Experts of a small language model.
Size: 13 layers, vocabulary 19607, 52M parameters.
Experts: 128 experts in each of 13 layers, 48 GeGLU neurons an expert, a softmax router.
Training: a variant of Adam for the experts, 258M tokens, 3943 steps.
Below are experts of layer 6 (counted from 0) of a mixture-of-experts language model. Rows are named router (the router's row for the expert), gate (a neuron's input weights, with its number), up (a neuron's input weights, with its number) and show model dimensions 0-191. Each number is 128 + 24 x the weight over its row's rms, rounded and kept within 0 to 255.
Before each expert's rows: a language model's description of what the expert responds to. This comes from a sample of Wikipedia text that the model never trained on.

# expert 62
The conjunction and between listed names or items, plus or, ampersand, but, and sentence-final periods.
router [161 160 113 114 147 140 162 157 110 104 107 144 109 124 144 107 126 141 110 141 108 149 103  94 144 105 166 114  88 137 123 108 107 166  93 133 123 104  95 147 109 117 103 105 158  97 129 128  83 130 102 114  79 145 116 160 122 148 114 104 123  98 116 110 105 167  99 151  90  95 131 140 144 137 139 160 120 120 160  96 106 115 135 144  90 102 135 101 122 145 138 180 151  93  92 152  93 102 123 141 125 100 137 114 104 105 131 106  90 104  82 146 141 141 133 129 153 150 156 121 140 157 150 149 179  93  82 167 133 106 154  77 132 134 174 143 132 155 126 127  78 125 103  93 144 116 161 109 149 128 130 136 139 136 145 161 161 109  92 115 138 138 157  88 102 121 146 108  93 136 113  78 153 115 111 163 139 126 118 157  93 101 113  92 117  94 148 104 133 129 147 122]
gate1 [ 97 106 117  71 122 120  91 138 132  87 125  85 134 162  97  90 126 105  98 121 111 144 114 147 123  98 130 130 140 132 131 146 133  98 116 147 126 118 126 107 135 116 131 120 137 120 126 151 108 158 131 115 116 140 103 128  85 119 123 104 139  77 128 121 114 148 132 107  66  96 127 137 137 115 155  96 120 133 134 153 142 121 121  79  83 100 177 144  89 138 136 130 103 103 125 154 138 162 119 157 119 152 106 117 127 177 114 134  91 129 104 128 159 156  98 113 127 140 134 136 128 101 134 102  90 142 104 128 161 112 132 122 123 166 119 100  91  84 161 134 100 150 149 114 105 121 142 117 139 156 147  77 157 114 157 149 164 100 115  97 103  92 140 130 127  89 119  95 131 149 156 105 167 154 123 100 111 150 110 130 134 154  72 152 170 151 129 152 107  46 102 100]
up1 [ 76 113 120  78 111 116  80 130 131  99 115 111 153 116  94 106 109 105  93 128 120 149 103 149 140 122 139 131 134 110 148 146 117 121 135 128 116 105 129 125 164 100 129 134  99 125 117 145 108 179 183 133 135 155 123 147  94 129 159 140 116  84 141 128 119 108 147 100  61 139 147 108 149  85 155 107 130 136 140 136 150 143 120  81  90 104 122 121 110 124 126 125  97 120 147 130 148 152 129 158 128 148 111 105 122 179 127 133 104 126 128 125 146 133 121 114 125 121 116 173 111 124 110 101 110 133 114 125 158 108 125  94 112 157 100  98  94 101 126 157 105 164 148 102  91 145 139 134 135 151 127  96 154  72 171 151 143 122 117  60 122 114 145 153 111  97 112 110 120 175 155 128 161 186 134 134 129 128 105 122 140 149  94 120 171 133 127 163  79  60 124 105]
gate2 [144 118  98 115 109 135 120 146  98 134 170 128 114 161 141 149 108 133 146 110 125 116 124 109 113 108 139 131 114 133 131 126  33 142 156 129 130 132  95 125  98 122 158 111 109 150 139 101 184 155 128 118 125 160  67 157 137 130 129 125 107  91 105 170 127 168 124 167  84 122 115 123 157 160 124 132 119 144 111 124 169 134 133  58 120 137 102 163 115 113 135 119 148  95  97 146 137 106 118 156 135 141 104 162 109 128  89 109  89 138 128 133 132 117 128 105 112 192 134 132  93  55 145 148 132 134 114 122 136 148 106 101 110 130 125 103 131 133 122 138 138  71 132 140 142 117 133 153 129 164 153 119  85 142 165 105 117 105 113 123 118 100 110 123 123 111 108 116 107 114 180 131 147 131 121 159 144 122 188 169 103  93  90 139 160  96 107 125 110 124 122 133]
up2 [132 150 139 119 149 123 113  84 164  99 134 119 138 105 126 118 115  95  86 161 140 117 123 159 119 166 139 108 156 161 103 110 211  98 106 132 121 113 129 124 135 146 106  97 158 110 133 136 105  89 126 127 113 102 182 102 113 118 118 130 145 143 126 108  82  78 134 107 159 106 129 116 115 128 132  92 160 138 126 143  91 142 150 157 149 117 150 132 118 165 148 152 106 154 138  74 133 153 129 143  99 135 164 114 160 156 171 177 165 108 131 138 133 148 124 107 106  59 146 128 123 149 101  92 125 149 115 124 133 110 141 148 139 141 124 117 139 118 147 129 155 186 139 163 105 124 113 119 146  98 106 101 120 106  91 148 148 154 144 138 133 166 166 146 132 126 154 134 130 121  71 136  86  85 131 111 132 119 116  90 130 172 167 117 108 137 104 153 151 133 109 116]
gate3 [100  90 120 171 137 144  89 108 132 129 113 122 118 104 151 138 156 112 111 130 110  92 167  77 164  65 135 118 118 138 117  98 108 152  74 127 132 142 128 120 123 111 134 116 114 100 117  99 156  97  94 134 143 143 157 105 142 179 141  99 125 140 141 117 140 117 150 115 154 124 113 162 108 166 141 114 145 165 141 134 151 104 125 133 146 112 101 139 133 128 148 135 162 123 138  95  88 111 109  65 120 122 112 176 134 183 158 132 126 115 130 132  97 141 115 109 110 137 164  89 158 135 120 141 178  94 125 117 127 138 141 183 127 120 101 108 140 169 136 143 135 102  67  99 110 120 141 106 130 114 149 106 123 112 153 114 117 169 119  87 140 119 105 109  89 152 184 161 161  98 105  97 125 119 120 153 101 119 187 131 150 108 132 143 119 132 111 151 143 114 156 107]
up3 [138 155 139  99 126 103 147 140 132 119 162 124 119 143 117 132 114 133 137 125 148 166  95 156 128 159 103 150 166 127 130 147 145 133 132 127 106  72 139 148 117 149 133 115 168 185 152 149  86 156 138 123 128 118 107 127  96  83 105 151 198 119  87 119 146 124 110  93  89 123 111 114 143  91 151 145 116  80 131 134  96 171 157 141 106 147 128 105 114 152 121 122  70 155 112 181 132 128 123 165 141 154 190  94 134 106 107  59 138 126 120 130 127 109 124 144 154 142 103 180 118 139 134 113 100 155 103 125 130 142  95 104 139 132 129 150 122  94 149 113 107 155 191 155 154 128 135 102 134 120 152 142 124 150 106 163 141  76 170 144  90 134 166 149 161 117 110 123 129 120 119 126 120 134 126 100 126 132 103 144  85 139 111 117 141 131 147 128 142 144 112 144]
gate4 [101 170 105 106 150 162 117 126  77 118 106 117 133 124 109  54  46 113 138 115 154  96 134 135 103  98 137  76 148 122 145 144 110 119 156 153  89 115  93 153  72 134 136  97 115 162 127 113 120 109  71 115 141 140 149 145 137 205 150 120 128 125  91 134 145 140 142 110 113 127 154 112 107 116 152 141 126 128 126 140 150 138 147 129 129 126 112  75  91 127 126 142 129 142 168 115 111 114 122 141  84 157 142 105 139 150 139 123 131 104 160 162 142 121 129 157 122 133 166 109 127 118 132 125 131 146 145 143 175 134 165 114 167 124 128 146 175 126 148 146 106 146 154 122 168 112 149 156 142 113 113 135 126 114 137 107 108  96 130 123 121 121 143 151 128 120 124 117 137 129 104 147 118  78 132 150 135  74 169 108  78 136 131 144 133  74  98 109 164 125 130 112]
up4 [119 131 137 152 116  81  76 170  84 110 132 130 114 152 116  89  74 113 103 109 159 148 116 118 105  86 146  73 130 107 144 167 111 141 138 147 134  99 106 152 112 123 165 134 143 134 127 151  73 156  72 120 162 104 154 153 127 165 170  82 120 132 109 132 149 182 145 103 104 120 161 100 121  99 137 136 149 158 115 129 145 131 119 124 160 142 110  86 125  95 108 123 128 159 139 124 122 149 147 127 125 166 155 111 118 161 152 110 157 125 154 119 148 136 125 129 103 114 126 149 107 106 117 119 115 147 137 144 144 143 128 110 111 105 132 150 171 121 126 122 110 125 173 166 136 125 109 165 103 101 106 168 116 103 117 126 102  75 113 144 149 113 140 146 134 117 100 154 108 118 157 141 126  65 148 178 149  96 153 124 109 131 125 134 156 109  99 110 146 104 147  82]
gate5 [135 116 131 128 140 161 154  94 124 127 129 145  81 155 161  89 133 112 119 114 121 100 112 107 142  90 168 111 152 124 125 125 105 138 159 133 110 143 124 124 101 142 112 117 124 109 139  97 136 141 128 146 126 160 124 114 118 172 103 131 138  80 101  98 118 180 186 104 103 121 128  97 112 126 187 127 149  92 141 137 123 174 139 129 125 110 139 107 151 147 194  92 134 119 127 132 102 109 104 131 140 103 107 140 158 150 153 145 114 125 144 120  84 105 106 102 153 132 125 149 115 117 162 146  99 123 134 100 142 111 136 127 127 167 123  84 123 104 112 158  84 108 107 114 108  92 163 118 132 114 172 117 119 114 141 151 174 139  60  68 143 119 139 135  80 133 170 125 125 114 122 106 124 157 130 124 131  89 135  95 143  87 144 131 126 112  72 107 166 126  87 146]
up5 [149 110 131 142 156 149 147  96 146 137 135 154 125 148 161  95 144 112  87  90 122 110 114 108 148 122 154  90 137 131 119 142 106 146 185 119 108 124 137 123 114 152 115 131 116 125 114  88 115 170 143 130 145 147 117 103 134 189 109 137 112  93 100 116  96 168 178  87 112 139 146  70  98 109 175 118 135  96 144 132 119 169 122 126 148 103 131  87 157 143 214  83 126 140 175 108 111 112 107 139 148 106  91 126 153 142 145 147 137 125 154  98  88  91 114  98 133 124 117 163 117  93 140 123  88 111 130  75 136 107 115 135 128 130 118  84 124 106  87 137 101 134 118 134  99 112 141 137 150 130 171 110 107 107 127 148 165 131  88  98 174 132 142 130 129 148 165 139 126 117 135 103 129 133 137 121 147 113 101  95 138 117 154 137 144 102  92 130 136 121 125 140]
gate6 [150 151 125 106 171 119 123 120 140 120 205 135  91 130 138 116 134 133 114 160 134 125 113 147 144 159 115 136 155 150 163 122 124 111  99 158 120  80 148 160  62 129 151 135 144  85 142 130 160 131 150 150  86 130 157  79 128 166 103  89 115 116 110 177  56 182 133 124 135 120 114 148 130 161 146 112 107 129 118 162  79 163  85 124 139 166 134 130 122 122 127 167  76 107 109 115 119 170 125 146 115 151 155 113 127 136 146 164 112  95 105 129 121 138 144 149 114 129 143 157 102 158 120 130 186 142 144 116 134 157 124 111 163 116 119 131 139 107 129 130 103 156 129 125 137 124 112 111 123 164 147 140 181 126 133 145 133 124  93 143 120 111 156  96 127 127 149 108  88 166 105 137 129 144 119 115 102 129 116 156 149 138 129 137 168  96 133  94 121 107  96 150]
up6 [131  94 122 148 111 140 124 130 102 151  81 116 155 124 117 138 130 121 143  96 123 124 125  90 113  83 157 103 108 109 129 102 110 137 151 106 109 155 126 113 163 103 118  97 124 170 125 132  91 108  88  93 171 149  98 154 123 102 148 160 125 126 150  90 170  79 125 138 115 149 135 106 127 115 119 138 141 126 139  82 179  65 169 122  94 114 132 124 123 122 156 102 176 138 158 124 128  90 141 101 143  87  95 134 130 123 119 114 135 186 146 109 141 130  89 141 147 130 108  93 161  98 141 144  67 102 119 134 154  95 131 140 100 146 132 116 142 122 117 149 141 109 113 114 121 132 149 146 146  95 142 125  66 142 146 117 128 123 152 138 134 122  70 149 124 142 131 126 151  80 150 109 137  97 125 146 154 128 183 107 115 114 132 105  64 123 118 147 149 138 147 102]
gate7 [137 129 150 142 103 146 138 155  92 112 136 126 164 151 122 149  99 115  90  76 139 127 116 109 153 175 143 102 130 105 117 130 118 134 132 126 129 113  94 168 139 142 145 151 144 151 127 143 112 114  95 129 135 138 121 139 131 133 163 140 117 106 101 143 118 104 119  63 124 115 165 131 115 106 182  93 146 133 140 120 115 132 122 145 114  97 126  90 128 126 145  93 145 147 157 142  93 136 141 129 128 106 146  94 146 111 108 121 108 190 155 114 103 124 136 159  96 131 132 102 166 131 156 146 107 144 125 152 128 150  67  99 142 126 169 156 127 115 143 102 111 120 134 136 123 137 161 146 120  61 132 149 152  95  91 125  85 177 123 133 127 200  94 120 136 139 118 153  97 166  84 110 137  82 136 188 101  78 119 127 143 178 117 148 157 141 142 123 119 139 138 129]
up7 [ 80 133 152 157 123 152 114 146 131  99 150 126 129 156 107 185 114 120 101 104 110 146 128 127 141 154 176  79 124 134 150 110 110 110 121 126 139 112  84 179 146 137 143 138 125  81 154 170 154 130 132 147 101 113 115 104 151 139 144 158 100  99 143 152 122 146 142 108 131 118 158 118 124 107 133  88 121 142 144 124 127 141 115 131 137  91 165 104 130 103 128 108 161 119 120 126  98 168 146 114 138 127 120 156 157 117  85 106 161 185 170  90 132 101 126 127 122 122 131 145 125 147 149 141 125 144 134 167 156 176  89  93 146 129 180 160 125 102 143 107 125 115 134 102 123 132 155 153 128 104 157 150 155 103 123 147 116 156 125 119 134 183  88  85 148 128 101 187  88 167  93 112 155 126 148 148 111  82 135 132 179 139  99 162 136 135 121 137 123 105 126 152]
gate8 [130 102 137 152 124 175  95 139 132 157 160 111  96 107 115 124 146  84 128 109 117 120 104 118 111 107 163 158 139  91 140 116 132 102 149 144 116 162 151 142 135  88 181 109 100 113  91 141 139 120 124 109 163 126 146 111 136 163 153  79 172 134 141 135 135 115 137 155 129 113 109 148 100 137 110 162 110 137  94 132 152  93 155 130 112 140 108 132 145 164 158 101 146 152 152 105 136 106 110 115 125 109 114 141  91 150 149 158 140 131 111 123 190 127  95 117 122 114 120  75 151 101 130 135 143 138 121 127 133 173 160 158 117 125 100 108 136 149 139 161 143  95 118  69 117 133  97 143 133 106 156  97 110 171 149  99  84 152 157 144 136 144  88 112 132 111 144  87 109 106 174  98 142 136 134 127 109 133 189 112 122  92 130 133  99 184 102 115 153 162 121 156]
up8 [109 139 139 152 144 148 127 117 127 155 178 135 100  86 119 138 153 114 134 131 129 141 153 128  94 128 139 119 122 118 142 104 169 144 109 123 111 126 165 131 122 103 133 104 136  69  74 135 130 128 102 112 176 118 143 149 116 144 114  88 171 140 149 124 129 111 126 141 152 108  98 127 118 154 112 181 119 143  92 127 110  90 128 144 131 157 100 122 157 168  77 123 136 141 171 129 156 101 131  81 132 135 131 156  78 145  87 121 122 125 125 118 177 114 111 150 107 129 120  66 147 141 105 101 177 124  90 139 124 137 141 150 125 112 124 137 144 174 151 133 148  89 113  71 167 136  97 128 121  85 124 138 116 138 103 130 107 117 179 200 167 147  79 123 173 130 122  87 119 109 113 111 121 151 127 124 108 135 130 143 117 125 173 142 114 139 113 107 130 125 136 138]